config.toml
n_layer = 13
d_model = 768
n_experts = 64
experts_per_token = 8
d_expert = 96
d_shared_expert = 0
activation = "relu"
moe_layers = [1, 2, 3, 4, 5, 6, 7, 8, 9, 10, 11, 12]
router_score = "softmax"
normalize_top_k = true
routed_scale = 2.83
balance_loss = 0.00286
balance_bias = false
router_z_loss = 0.0001
n_groups = 4
groups_per_token = 1
init_std_router = 0.0128
lr_router = 0.00106
vocab_size = 24222
norm = "rmsnorm"
norm_eps = 1e-05
tie_embeddings = false
optimizer = "muon_variant"
lr = 0.0011
grad_clip = 1.0
batch_tokens = [32768, 65536, 131072]
seq_len = 1024
train_tokens = 438300000
steps = 6485
dataset = "wikipedia_en"
Below are experts of layer 2 (counted from 0) of a mixture-of-experts language model. Rows are named router (the router's row for the expert), up (a neuron's input weights, with its number) and show model dimensions 128-159. Each number is 200 + 30 x the weight over its row's rms, rounded and kept within 0 to 999.
Before each expert's rows: "mostly gets" lists some tokens that are sent to it at least half of the time. This comes from a sample of Wikipedia text that the model never trained on.

# expert 32
mostly gets: " about", " from", " district", " of", " on", "During"
router,245,168,210,206,174,207,155,212,222,205,192,175,158,254,183,166,214,269,217,204,194,215,236,187,231,157,227,208,241,239,198,227
up0,213,190,188,221,191,175,179,184,220,217,218,213,225,196,211,209,207,161,201,214,200,219,195,162,217,200,218,216,289,246,176,131
up1,215,238,180,203,203,173,207,271,182,214,247,189,353,189,201,225,223,189,203,238,230,193,157,249,201,160,207,153,181,210,200,203
up2,202,181,200,132,194,176,179,222,202,185,221,157,186,204,188,207,222,226,242,247,197,194,166,241,219,212,220,212,284,254,195,212
up3,199,234,182,227,194,187,249,196,205,208,243,194,168,197,225,121,143,226,213,187,261,209,230,177,135,193,247,160,182,136,195,207
up4,234,162,174,215,203,197,137,206,243,215,251,225,138,231,151,251,230,220,203,179,237,176,200,233,249,192,214,223,214,216,240,196
up5,177,154,211,151,176,229,194,193,259,224,195,201,153,180,166,277,225,194,232,197,181,157,206,236,260,168,175,188,222,291,192,224
up6,224,161,206,181,228,203,184,202,214,221,212,214,187,232,160,179,255,190,184,224,195,202,227,230,240,248,193,225,244,188,165,206
up7,195,196,149,182,247,203,192,193,185,192,193,187,212,189,205,163,180,210,170,178,184,155,202,183,219,189,204,146,194,234,224,132
up8,202,181,185,226,230,188,89,194,172,232,189,184,227,221,184,183,211,155,155,227,172,205,200,181,236,173,184,194,192,241,163,179
up9,199,191,212,121,196,223,225,194,198,196,166,202,191,250,175,175,171,229,245,174,219,185,231,237,184,171,177,179,237,245,199,230
up10,208,204,174,154,209,186,262,237,180,179,198,187,220,165,218,233,213,233,188,248,218,208,184,206,226,235,198,203,235,232,198,182
up11,237,248,196,206,229,229,197,196,214,161,198,179,150,186,202,183,135,143,220,220,209,194,193,239,194,141,174,223,206,186,261,203
up12,205,244,229,227,216,210,211,144,251,244,188,189,235,243,165,230,192,183,232,157,171,220,192,171,186,204,228,185,201,234,240,173
up13,206,200,193,197,235,193,200,190,188,201,224,234,150,206,227,203,194,208,181,239,235,159,149,174,201,232,187,199,251,207,170,157
up14,195,222,223,244,242,183,230,194,225,241,193,232,191,284,189,195,201,246,221,205,230,199,205,201,212,214,177,198,262,192,199,207
up15,185,208,208,180,202,211,183,170,166,193,215,176,220,177,165,200,166,213,209,205,205,199,205,195,178,139,277,187,187,230,270,229
up16,171,209,171,160,101,275,252,192,240,211,226,236,181,186,233,226,245,212,214,223,217,204,179,232,187,191,131,227,203,173,185,195
up17,203,188,182,142,186,218,140,219,169,152,180,193,220,205,239,204,229,280,217,207,211,189,167,196,190,187,254,214,208,216,216,196
up18,211,261,221,209,218,232,195,224,227,202,252,240,266,222,190,205,228,207,251,213,236,185,202,225,253,162,217,198,203,196,147,173
up19,222,109,184,216,186,185,211,177,190,196,200,177,194,158,184,157,212,202,162,155,165,177,201,229,240,173,248,176,162,201,198,179
up20,188,210,223,193,261,195,221,187,198,190,204,192,218,226,182,207,221,239,181,186,241,190,207,200,216,207,172,178,202,197,181,232
up21,207,184,155,210,154,194,189,205,198,183,188,174,193,179,183,195,182,188,160,214,203,191,214,218,219,168,199,200,240,213,178,190
up22,188,253,187,199,153,225,141,212,224,184,182,215,210,209,201,213,203,233,194,237,166,185,225,203,214,160,201,169,193,211,224,223
up23,156,176,154,232,133,203,200,221,219,262,186,199,172,171,204,206,225,185,212,182,211,208,208,189,226,217,183,168,244,216,183,193
up24,192,173,204,208,194,198,143,203,150,142,205,168,206,207,171,173,171,182,211,202,158,226,146,198,210,197,209,213,251,191,193,246
up25,228,154,187,210,207,219,209,209,225,290,223,251,198,258,187,173,154,213,230,217,194,278,171,165,226,253,227,220,237,175,177,202
up26,173,196,177,259,209,185,217,213,245,246,171,161,273,195,152,232,195,239,211,227,212,202,185,193,216,241,219,202,229,193,188,206
up27,139,194,205,183,208,205,197,170,214,165,160,216,175,210,183,186,176,190,179,236,211,209,247,163,189,186,203,227,245,189,183,268
up28,219,238,163,181,211,253,200,152,183,194,198,214,198,192,197,191,183,199,245,263,206,192,243,218,201,176,176,204,198,181,207,213
up29,219,193,206,202,194,188,103,199,260,178,245,172,200,218,193,178,258,209,213,179,240,177,217,168,208,201,224,209,211,185,216,205
up30,185,166,212,194,219,198,150,155,258,185,188,295,164,205,177,196,208,167,220,189,238,208,208,193,215,166,185,207,216,205,201,195
up31,216,195,201,206,168,195,233,298,215,239,238,167,205,230,187,181,221,223,195,195,162,194,143,159,213,202,200,228,274,227,201,225

# expert 37
mostly gets: " after", " from", " on", " of", " about", "\"."
router,202,270,183,216,207,172,217,189,191,213,155,215,203,215,157,191,143,215,220,239,195,164,200,208,261,213,166,164,217,251,202,259
up0,245,196,214,165,202,195,222,184,208,196,146,177,181,223,169,226,235,169,149,246,188,196,218,212,239,202,183,195,212,227,200,192
up1,146,212,165,200,238,135,174,246,172,220,201,192,178,194,242,181,158,221,229,168,170,185,229,162,172,221,198,172,177,248,194,191
up2,198,207,185,235,230,246,225,191,232,173,219,200,241,204,147,160,178,246,203,203,200,183,191,223,215,174,164,141,231,216,190,217
up3,202,233,183,201,205,135,151,205,196,226,208,200,155,202,257,161,173,200,192,193,163,191,190,179,180,191,185,175,186,159,226,201
up4,213,212,214,187,145,199,270,224,209,202,233,175,212,221,158,176,190,223,212,219,199,185,165,200,210,150,166,251,223,203,104,211
up5,198,179,188,216,245,187,205,220,177,193,213,218,179,219,153,156,162,252,193,205,192,201,216,201,229,231,248,145,219,187,190,221
up6,217,232,191,174,180,230,219,176,251,208,263,207,210,189,217,167,173,186,182,173,181,209,220,196,188,151,186,252,210,203,191,200
up7,223,227,152,222,197,212,199,163,164,224,216,250,201,189,199,175,215,220,243,212,199,188,211,250,202,181,223,138,178,222,195,171
up8,179,180,206,165,167,119,222,153,247,192,169,179,211,193,158,135,199,203,228,197,201,162,206,197,224,176,201,165,218,250,173,208
up9,202,240,178,224,183,212,197,193,224,160,191,216,200,197,222,221,222,166,181,260,199,145,240,169,232,174,204,221,184,174,215,185
up10,191,211,192,169,191,200,183,201,230,225,176,154,133,218,240,171,183,197,191,213,203,182,228,292,214,197,140,179,166,276,186,195
up11,220,182,166,186,160,195,236,205,212,183,200,239,203,165,174,260,240,259,198,225,179,191,203,265,225,160,222,170,198,139,225,172
up12,190,199,162,254,178,131,241,197,256,182,194,208,228,208,191,259,215,181,207,215,209,209,153,189,213,171,203,192,163,218,205,177
up13,218,212,191,203,137,208,170,219,189,203,153,191,238,247,224,189,173,202,213,195,215,232,207,179,181,251,215,254,203,178,195,255
up14,249,195,193,174,300,215,177,209,253,171,163,194,182,185,176,178,191,237,144,219,148,163,188,239,215,192,209,236,148,243,148,166
up15,258,199,211,175,165,204,262,272,234,216,248,180,208,234,206,165,216,190,211,135,251,186,162,200,211,193,243,213,230,237,205,251
up16,244,203,188,221,206,201,180,195,168,198,200,246,177,203,183,210,202,201,172,187,186,191,204,164,192,187,205,164,178,183,229,184
up17,159,171,221,205,216,172,148,198,205,197,204,217,202,209,235,233,156,166,198,244,190,209,192,244,263,200,219,191,212,193,141,220
up18,256,260,253,251,235,210,155,163,192,251,185,174,159,250,189,182,222,187,208,171,211,214,211,239,222,224,188,201,216,196,169,237
up19,207,175,197,189,185,230,184,170,192,200,162,213,208,230,215,192,197,173,158,218,221,247,203,221,189,183,162,247,219,152,139,161
up20,158,199,226,186,223,221,248,192,165,260,273,228,166,189,220,187,251,167,224,256,185,214,144,258,203,182,190,280,190,178,234,208
up21,215,215,205,202,193,158,226,188,233,204,174,169,173,239,174,200,218,187,218,189,194,194,205,262,239,121,205,178,163,211,230,167
up22,174,204,219,214,152,223,213,155,174,225,212,164,178,226,212,195,204,208,221,198,206,149,182,212,233,187,218,184,201,201,205,183
up23,164,216,154,212,218,198,196,211,199,227,174,167,161,175,166,250,174,221,196,172,172,162,165,156,266,185,168,157,216,268,213,239
up24,212,198,244,231,190,195,207,157,233,187,191,168,155,208,194,258,207,154,157,232,248,244,242,204,246,142,176,176,219,262,208,185
up25,138,186,187,247,265,195,168,218,216,161,220,220,215,191,187,206,170,224,192,211,180,197,200,228,242,191,198,195,199,215,217,140
up26,154,188,198,231,199,205,170,182,227,230,204,155,225,169,235,190,149,185,191,235,214,193,151,241,173,179,189,224,207,207,194,192
up27,208,188,214,144,206,239,177,204,216,167,217,182,219,172,136,245,196,229,216,228,171,179,231,225,189,219,225,197,188,202,245,207
up28,213,211,205,196,208,194,201,215,185,215,197,200,205,252,231,183,221,173,181,163,209,203,236,204,190,176,202,209,147,182,227,201
up29,198,199,169,221,212,183,204,210,164,225,186,146,190,287,193,234,204,225,215,203,200,226,152,175,199,220,229,263,220,272,211,260
up30,232,194,194,209,203,175,214,215,210,202,191,184,207,206,225,192,214,179,213,221,219,203,231,206,205,207,230,188,211,209,164,184
up31,175,238,197,234,152,114,183,221,200,264,170,189,211,167,229,229,166,199,213,202,204,199,228,206,203,167,154,169,178,183,216,260

# expert 46
mostly gets: " during", " on", " south", " north", " town", " near"
router,207,246,163,210,160,216,214,172,211,192,207,220,134,204,207,198,173,227,230,144,203,183,206,234,207,166,229,220,208,194,110,170
up0,198,208,168,193,178,220,231,162,195,195,184,198,217,206,214,151,200,166,198,213,215,178,207,208,236,173,164,160,157,213,193,225
up1,169,196,234,177,180,208,222,179,180,205,240,174,228,213,211,139,208,197,175,211,242,253,208,236,208,159,114,229,247,195,235,210
up2,185,202,148,183,222,205,228,212,216,217,208,196,212,197,165,174,205,199,234,237,196,135,182,187,198,227,233,185,254,241,208,211
up3,178,194,223,213,169,218,237,202,225,111,245,192,219,213,284,241,146,230,154,148,158,161,179,204,177,149,209,159,191,193,243,200
up4,250,201,193,183,218,239,159,240,181,213,199,191,174,177,140,171,179,220,196,197,149,192,173,167,199,149,186,190,220,198,204,291
up5,165,164,198,223,192,180,224,243,180,203,183,219,171,232,228,217,170,207,199,193,209,220,181,213,167,190,208,228,236,212,213,126
up6,197,209,232,206,206,232,193,196,251,221,202,217,242,196,208,279,208,209,221,241,161,190,240,195,199,191,202,165,207,195,201,261
up7,224,202,162,179,236,224,209,203,183,146,170,194,221,216,239,219,201,196,160,243,264,201,225,250,228,216,166,217,178,192,193,205
up8,195,235,142,194,225,176,181,290,181,237,200,166,200,238,212,221,212,200,182,158,182,229,164,173,199,122,230,175,225,209,217,227
up9,178,185,206,226,226,160,196,223,208,263,188,198,179,194,229,199,185,209,221,211,203,217,201,210,233,195,211,191,154,201,181,239
up10,193,268,84,201,171,168,152,163,161,168,233,180,173,187,161,188,189,171,214,201,225,186,216,178,210,185,235,201,192,196,193,210
up11,184,137,211,212,176,213,206,165,146,209,195,201,189,247,196,233,206,198,235,186,216,233,153,173,155,213,183,225,206,189,175,180
up12,160,209,211,242,199,264,205,220,212,153,216,166,213,234,224,207,205,230,216,158,217,290,225,205,223,195,229,267,178,200,189,238
up13,208,167,228,174,205,186,190,165,204,184,192,218,167,262,198,224,194,173,185,163,174,210,223,187,218,181,250,205,193,198,183,152
up14,153,165,234,182,234,169,171,191,211,155,211,198,195,167,211,176,194,157,227,168,163,187,180,150,237,164,195,200,214,219,231,224
up15,168,269,178,208,162,228,204,186,173,203,191,156,204,204,235,263,211,170,180,230,200,235,154,209,187,218,225,234,183,232,243,156
up16,228,169,182,168,112,161,172,159,197,187,220,198,182,208,218,244,191,153,181,265,231,232,193,223,199,212,187,186,156,201,213,198
up17,181,318,188,255,209,177,281,228,188,197,184,199,221,174,197,202,233,204,224,221,222,207,170,188,229,230,218,164,181,167,247,132
up18,198,169,165,205,165,201,171,238,174,192,182,209,158,211,203,174,195,185,225,196,254,209,219,236,222,235,195,200,203,176,155,169
up19,241,265,202,188,164,138,147,179,239,251,200,216,280,243,252,219,195,232,247,161,230,206,186,156,234,181,193,206,145,160,208,148
up20,203,236,202,181,211,255,198,221,201,211,232,184,270,193,170,197,257,227,191,207,159,145,236,193,274,181,222,171,204,199,181,166
up21,173,190,172,204,177,247,188,211,219,200,188,191,206,204,242,246,193,202,141,132,233,185,222,179,193,250,164,176,123,192,238,203
up22,182,206,211,201,188,241,151,161,153,194,193,193,208,265,223,201,188,219,180,226,189,159,153,209,222,180,149,106,200,188,185,181
up23,259,206,191,148,242,168,182,202,178,177,216,219,187,204,211,212,189,164,171,201,240,282,188,169,195,216,127,251,207,247,234,207
up24,231,195,228,208,188,191,233,220,243,171,203,178,199,157,228,201,160,202,214,250,216,209,192,187,268,237,190,206,230,164,181,217
up25,200,144,201,260,197,188,180,238,185,220,198,217,190,195,206,204,219,174,195,232,216,189,189,212,193,256,214,153,214,223,203,238
up26,190,139,185,206,193,225,158,206,242,178,189,153,218,201,223,188,201,226,166,219,251,205,216,195,218,162,157,167,210,149,206,217
up27,219,246,203,210,208,200,234,189,229,220,162,186,249,174,199,202,190,200,178,159,189,219,198,199,170,212,202,221,209,245,165,211
up28,283,180,196,211,190,205,241,170,273,168,177,155,202,214,282,160,157,220,246,257,271,191,236,221,192,180,173,171,190,228,218,253
up29,186,173,175,230,212,233,225,163,198,230,230,201,204,252,215,159,195,219,190,248,200,214,175,205,183,184,173,230,254,174,182,192
up30,194,245,213,236,210,240,214,219,236,202,201,202,228,214,226,194,227,204,224,191,259,170,158,242,219,218,199,167,204,172,217,237
up31,229,157,170,200,192,230,174,157,216,141,140,227,147,206,146,243,228,216,218,206,191,185,249,203,199,213,210,184,210,217,264,191

# expert 47
mostly gets: " after", " during", " until", " After", " since", " from"
router,174,176,178,223,191,192,256,141,235,161,203,254,176,211,193,233,184,245,208,213,220,213,232,197,177,204,203,221,196,224,164,174
up0,205,242,203,226,200,200,206,206,155,204,141,241,221,186,191,188,203,171,161,222,227,190,227,197,176,202,203,164,165,205,194,191
up1,216,195,247,191,202,166,198,199,206,238,190,241,142,212,199,164,190,162,233,216,221,203,195,193,215,215,195,168,192,217,175,213
up2,182,215,195,204,215,184,216,207,207,219,192,276,175,163,184,243,164,151,198,183,193,202,158,171,228,181,188,162,214,182,267,208
up3,210,183,158,211,170,231,181,183,209,203,192,179,196,193,190,190,298,259,168,208,147,217,167,201,178,183,157,233,217,198,150,251
up4,196,179,258,231,236,225,170,240,219,189,237,183,171,274,214,157,174,207,212,207,238,192,182,179,222,188,242,234,202,206,217,217
up5,160,204,167,218,222,232,188,164,266,247,251,182,176,224,239,190,139,197,226,286,222,243,217,198,226,320,237,191,184,215,145,161
up6,164,227,194,217,179,158,155,146,242,225,220,139,218,187,212,221,163,201,164,224,235,175,214,244,209,234,194,176,177,206,207,209
up7,191,152,119,228,163,219,194,193,237,177,160,222,163,197,214,155,208,217,225,233,229,222,210,224,174,179,181,165,209,207,178,260
up8,211,218,176,231,224,233,237,163,209,193,226,245,257,195,193,208,185,178,147,200,204,208,197,155,166,225,175,195,162,133,201,241
up9,201,178,221,208,141,198,181,231,251,189,185,209,182,255,200,252,242,192,242,214,194,121,252,215,149,209,196,237,174,232,172,219
up10,194,187,202,219,219,164,199,178,193,240,236,225,217,189,163,191,157,194,235,185,232,236,197,171,253,238,190,229,198,196,266,198
up11,205,142,195,191,169,217,230,189,226,187,203,202,232,171,250,168,179,219,202,187,191,223,224,192,164,166,213,194,192,192,197,223
up12,220,153,235,239,145,227,183,173,145,216,229,243,171,135,215,240,139,177,224,162,278,224,224,140,186,209,199,202,192,185,248,238
up13,193,216,185,224,188,170,198,213,192,192,239,164,176,152,187,177,209,210,205,251,202,239,200,231,194,158,204,217,210,162,178,207
up14,219,170,232,132,199,214,223,236,204,215,181,172,217,188,172,221,292,217,228,177,206,180,232,172,189,213,184,169,179,256,192,199
up15,225,284,189,206,227,189,247,217,229,200,140,207,193,218,212,228,203,239,208,224,199,217,215,180,189,268,198,186,272,195,161,245
up16,218,116,195,182,187,208,248,252,197,179,214,201,207,208,177,166,188,187,256,195,198,267,189,242,205,203,189,242,216,244,226,224
up17,171,243,182,231,186,224,198,252,202,201,245,174,169,208,148,217,238,185,185,203,204,197,227,237,154,162,167,209,105,201,202,185
up18,222,218,162,169,199,199,168,183,229,217,227,212,155,211,208,250,201,209,173,256,154,207,187,244,193,203,233,222,218,245,158,143
up19,204,160,156,150,176,211,187,194,180,179,205,206,224,200,170,203,230,218,149,208,157,203,217,235,217,173,179,255,146,231,166,212
up20,231,165,148,189,203,191,211,188,198,203,201,245,239,194,235,163,224,251,168,263,178,250,192,220,256,220,250,193,219,182,168,205
up21,179,159,157,206,213,224,198,192,151,197,240,201,202,226,222,221,204,222,194,178,192,192,161,205,180,173,196,136,230,230,218,187
up22,201,257,157,190,181,173,175,160,209,179,132,216,197,243,216,225,228,203,227,182,266,190,214,239,192,241,224,127,186,175,275,227
up23,218,170,213,229,214,232,225,230,215,216,218,223,212,209,163,193,200,210,183,203,202,257,184,190,247,200,149,181,242,156,185,223
up24,265,125,201,189,150,158,226,207,201,260,201,166,168,239,172,220,222,182,246,217,203,268,176,196,190,240,189,196,186,203,212,227
up25,233,273,156,274,182,161,159,196,177,245,206,216,183,189,244,181,194,206,171,171,185,217,189,195,229,177,182,193,203,217,186,226
up26,190,250,212,195,195,239,161,220,217,146,199,131,200,194,194,211,197,174,231,213,186,133,207,204,183,182,227,189,180,223,188,181
up27,227,192,178,195,200,180,212,125,254,203,200,218,185,195,135,211,211,211,234,204,189,219,188,208,225,218,187,158,197,220,256,215
up28,177,227,256,172,215,247,190,236,192,184,206,214,202,146,203,199,175,195,267,227,181,191,195,178,227,200,203,249,229,188,235,229
up29,200,191,196,209,190,247,228,245,236,189,175,169,131,225,174,203,194,226,190,181,232,194,174,234,225,192,159,133,246,209,135,236
up30,180,209,200,200,189,215,207,221,222,235,172,200,172,181,221,206,201,219,232,221,187,209,172,140,195,198,221,182,257,214,231,190
up31,207,164,208,228,178,201,166,204,229,184,221,219,237,218,180,187,196,227,175,182,211,189,267,223,192,174,178,231,175,202,200,208

# expert 45
mostly gets: " near", " production", " son", " Genus", " from", " east"
router,215,214,197,196,171,146,277,169,181,152,152,179,191,227,224,252,204,231,262,210,209,244,187,251,208,227,214,250,193,190,181,188
up0,245,214,207,195,193,203,196,214,154,191,186,209,150,130,180,224,216,152,206,278,197,190,207,188,223,220,219,232,180,184,200,207
up1,196,228,300,226,190,200,193,197,187,195,200,229,220,142,193,162,187,202,186,197,204,197,188,223,211,196,178,233,192,189,202,187
up2,228,170,192,208,170,191,253,183,191,182,203,130,200,206,207,196,168,200,231,181,172,233,177,192,253,208,198,253,186,126,174,179
up3,241,181,190,182,172,220,211,204,216,185,191,150,167,247,191,143,266,259,175,153,169,119,220,212,252,202,256,227,230,175,189,242
up4,194,214,213,203,170,200,228,207,197,193,198,262,219,213,222,226,217,166,208,227,179,278,194,233,218,165,239,258,213,200,215,211
up5,193,221,223,191,196,164,196,246,193,163,210,135,208,252,172,251,201,210,207,169,141,181,145,192,252,269,155,208,177,164,219,251
up6,197,182,170,196,188,152,212,145,205,167,271,226,233,178,193,188,169,224,165,203,193,226,189,226,239,242,177,166,201,231,216,197
up7,144,184,213,305,199,213,208,185,216,170,162,201,166,151,241,213,169,192,173,245,215,228,226,152,151,234,199,244,213,220,194,159
up8,211,258,196,187,226,223,214,184,173,207,233,121,247,185,171,228,132,226,200,198,227,216,187,226,196,175,175,194,231,207,198,187
up9,246,204,198,155,173,172,194,242,232,188,198,215,158,213,202,222,167,192,200,213,204,239,126,218,205,260,158,184,170,214,224,264
up10,215,240,221,173,163,233,132,212,177,209,181,239,178,238,214,217,270,147,215,116,209,173,184,200,256,200,237,198,234,216,250,195
up11,152,157,177,254,226,192,206,151,202,179,244,226,275,204,214,248,220,181,149,266,212,210,214,193,206,154,188,216,197,149,170,209
up12,213,221,208,234,188,196,161,214,161,272,196,209,241,196,143,174,173,205,246,181,153,143,196,225,196,214,201,114,185,218,197,203
up13,219,210,233,186,175,174,192,129,143,179,199,188,213,222,209,147,149,163,180,216,189,173,169,204,178,178,207,200,190,168,216,207
up14,219,171,162,231,172,232,156,163,213,182,204,208,244,212,272,191,134,192,201,190,217,247,178,199,188,236,169,181,200,235,228,191
up15,229,154,194,211,212,201,222,230,188,196,209,170,231,200,222,144,196,210,236,200,223,229,166,205,162,208,249,200,227,142,206,131
up16,217,152,189,240,223,184,215,159,226,193,202,207,197,168,197,193,169,215,258,253,224,212,179,209,199,212,179,246,167,225,195,211
up17,200,248,137,209,207,191,192,200,229,142,163,181,188,160,186,200,179,202,229,253,233,193,143,175,244,195,140,167,200,162,217,222
up18,212,180,142,182,206,226,268,171,249,212,197,212,222,209,153,243,175,205,290,213,197,170,175,197,214,229,228,203,155,213,181,171
up19,185,223,198,203,146,172,176,175,278,170,164,241,148,195,232,272,219,200,212,200,238,200,205,203,210,180,241,246,225,223,155,208
up20,177,203,234,191,179,236,232,208,234,202,139,158,208,219,228,217,220,216,161,230,189,206,194,189,231,187,224,256,216,222,147,204
up21,219,177,207,224,197,228,196,179,257,189,180,219,172,178,150,230,156,109,201,244,244,257,234,162,172,176,238,175,280,152,188,238
up22,204,176,214,195,205,233,170,181,185,209,244,230,222,210,225,199,177,198,232,219,197,201,199,246,172,216,161,221,203,214,193,191
up23,206,217,211,204,225,254,211,244,181,144,259,185,235,146,177,184,167,210,198,172,173,226,122,171,201,194,202,213,222,176,170,202
up24,184,225,175,223,175,164,236,253,203,224,179,153,258,230,210,213,301,188,244,246,201,226,224,206,206,180,227,198,160,205,177,210
up25,185,218,215,200,205,237,141,222,216,220,209,138,204,224,226,217,247,180,171,209,224,150,214,220,268,201,222,224,209,193,201,221
up26,188,211,242,215,201,201,163,195,245,181,197,182,172,219,185,203,163,169,165,190,234,193,152,242,215,210,199,177,207,178,203,243
up27,209,173,221,208,265,259,180,175,232,160,225,186,187,230,162,166,195,227,185,206,228,175,159,205,225,192,153,220,188,233,186,185
up28,191,166,147,205,184,151,199,184,205,201,191,226,217,182,158,197,205,200,168,217,251,196,224,223,180,226,209,214,211,168,155,171
up29,174,223,219,247,216,176,199,156,132,215,226,195,177,189,212,201,173,160,241,170,161,201,174,200,178,126,180,178,173,209,219,256
up30,236,209,290,203,171,195,180,165,232,225,230,116,162,224,158,260,209,212,244,197,181,182,156,211,175,203,204,155,254,251,161,232
up31,193,234,158,145,195,206,193,220,180,159,214,279,246,201,181,251,171,171,157,172,217,253,154,212,209,188,155,259,185,182,177,205

# expert 40
mostly gets: ".\"", "\".", ").", " program", " will", " would"
router,228,226,202,250,154,195,243,184,203,176,194,169,162,198,179,172,199,208,186,158,211,230,213,137,194,177,175,211,237,204,99,190
up0,228,195,215,183,179,219,109,188,194,180,185,107,251,211,210,245,227,205,242,205,243,263,241,179,254,224,219,229,221,191,205,170
up1,225,246,242,268,222,158,226,149,200,184,201,184,223,218,172,205,161,215,221,221,252,190,209,228,247,221,210,197,222,189,247,198
up2,177,148,185,166,176,252,186,192,218,209,194,246,173,161,250,205,182,179,222,285,231,225,201,239,231,153,216,196,190,240,315,267
up3,195,248,209,165,174,144,217,187,213,227,206,222,184,191,211,166,187,235,178,159,277,241,243,187,134,200,180,190,183,187,203,250
up4,207,187,191,201,196,167,207,211,193,213,197,185,169,170,216,213,219,206,180,211,206,203,180,179,232,234,197,168,255,177,185,129
up5,239,181,237,203,189,192,173,149,194,227,196,175,155,220,171,234,146,169,211,156,222,182,218,204,206,208,216,173,164,213,183,223
up6,175,162,224,225,192,179,203,148,208,200,180,241,143,211,195,227,203,219,227,191,178,225,180,238,209,248,234,180,200,211,184,191
up7,251,199,149,202,148,265,166,226,219,212,218,206,196,202,227,182,167,226,205,146,236,218,230,217,212,227,203,178,195,217,202,196
up8,214,224,221,232,210,205,178,197,215,155,221,238,199,191,165,204,180,200,208,207,202,175,219,222,217,238,191,200,239,207,188,166
up9,188,249,191,210,186,183,170,202,176,158,155,227,181,173,186,253,234,174,190,185,185,171,254,194,173,253,201,171,227,144,188,195
up10,257,208,192,273,176,182,213,195,195,234,236,241,211,243,157,179,162,124,197,216,211,219,152,244,269,246,211,192,185,179,212,161
up11,177,239,255,193,190,215,208,133,207,192,254,140,157,178,218,193,186,196,219,164,174,189,216,194,161,225,205,222,193,249,205,175
up12,192,212,185,199,240,198,163,221,168,165,155,204,205,186,197,203,177,227,227,232,200,249,237,188,187,180,165,208,182,190,187,282
up13,187,186,130,228,182,183,187,162,226,195,193,216,235,231,207,192,229,219,183,156,210,278,249,196,210,241,178,169,203,145,208,176
up14,180,205,199,171,211,147,223,219,155,192,165,150,191,205,210,183,233,207,179,185,257,174,181,197,217,212,187,217,182,235,198,154
up15,197,228,186,208,220,193,230,153,133,227,167,209,177,195,219,171,193,185,183,178,180,191,224,276,190,192,163,207,180,160,196,196
up16,206,175,210,215,200,203,231,196,194,229,199,233,232,189,193,198,173,184,226,203,274,213,198,277,220,227,229,237,148,217,200,188
up17,196,270,189,222,160,204,189,215,201,225,210,184,239,195,175,227,199,165,247,147,246,225,153,163,151,157,167,198,190,189,170,144
up18,156,163,154,199,229,193,223,203,259,216,224,202,227,266,231,189,195,263,202,204,255,115,215,206,186,234,256,161,189,209,220,186
up19,184,180,205,153,208,218,192,230,209,188,183,223,199,237,197,232,205,187,190,186,188,238,216,178,185,141,175,219,222,202,221,201
up20,189,216,174,221,226,214,216,230,269,194,197,144,154,257,211,213,194,223,192,213,190,164,226,167,261,193,188,213,180,192,231,200
up21,127,231,171,188,270,184,208,201,208,159,142,146,183,201,219,194,196,183,161,192,231,226,222,213,161,192,182,176,169,201,232,278
up22,169,193,137,266,169,200,174,219,203,173,208,170,189,237,221,182,203,217,199,207,161,199,215,195,208,235,223,214,205,207,167,214
up23,208,143,169,191,224,206,172,182,185,177,192,166,228,162,247,222,180,139,189,257,213,209,246,178,154,175,217,166,206,251,245,226
up24,141,211,185,177,189,202,212,195,158,208,157,161,243,205,239,280,214,205,180,221,235,190,201,228,183,178,195,252,213,244,172,213
up25,186,171,144,205,161,190,182,161,152,178,246,223,183,234,223,243,215,221,162,201,230,228,176,191,179,194,175,246,176,186,255,199
up26,175,255,204,195,170,199,175,208,173,163,214,162,188,160,251,154,172,212,210,205,214,160,176,209,178,165,190,208,223,197,131,248
up27,186,232,247,219,230,202,198,178,194,158,257,185,180,195,189,197,203,181,240,221,168,196,181,187,231,184,126,238,230,205,160,198
up28,179,204,179,193,217,272,149,148,218,195,208,230,219,185,248,165,148,179,171,208,190,229,184,188,235,234,187,158,217,201,209,219
up29,248,146,216,255,268,216,192,219,187,199,213,228,153,202,237,206,182,216,214,199,153,199,196,172,227,163,195,193,228,175,267,164
up30,194,137,203,167,149,240,227,188,236,239,229,177,257,238,245,183,195,258,195,243,233,228,146,219,174,177,194,215,212,213,210,198
up31,242,247,205,150,230,266,210,192,211,248,163,181,200,149,225,171,146,219,216,213,204,185,117,172,242,215,148,113,219,180,192,209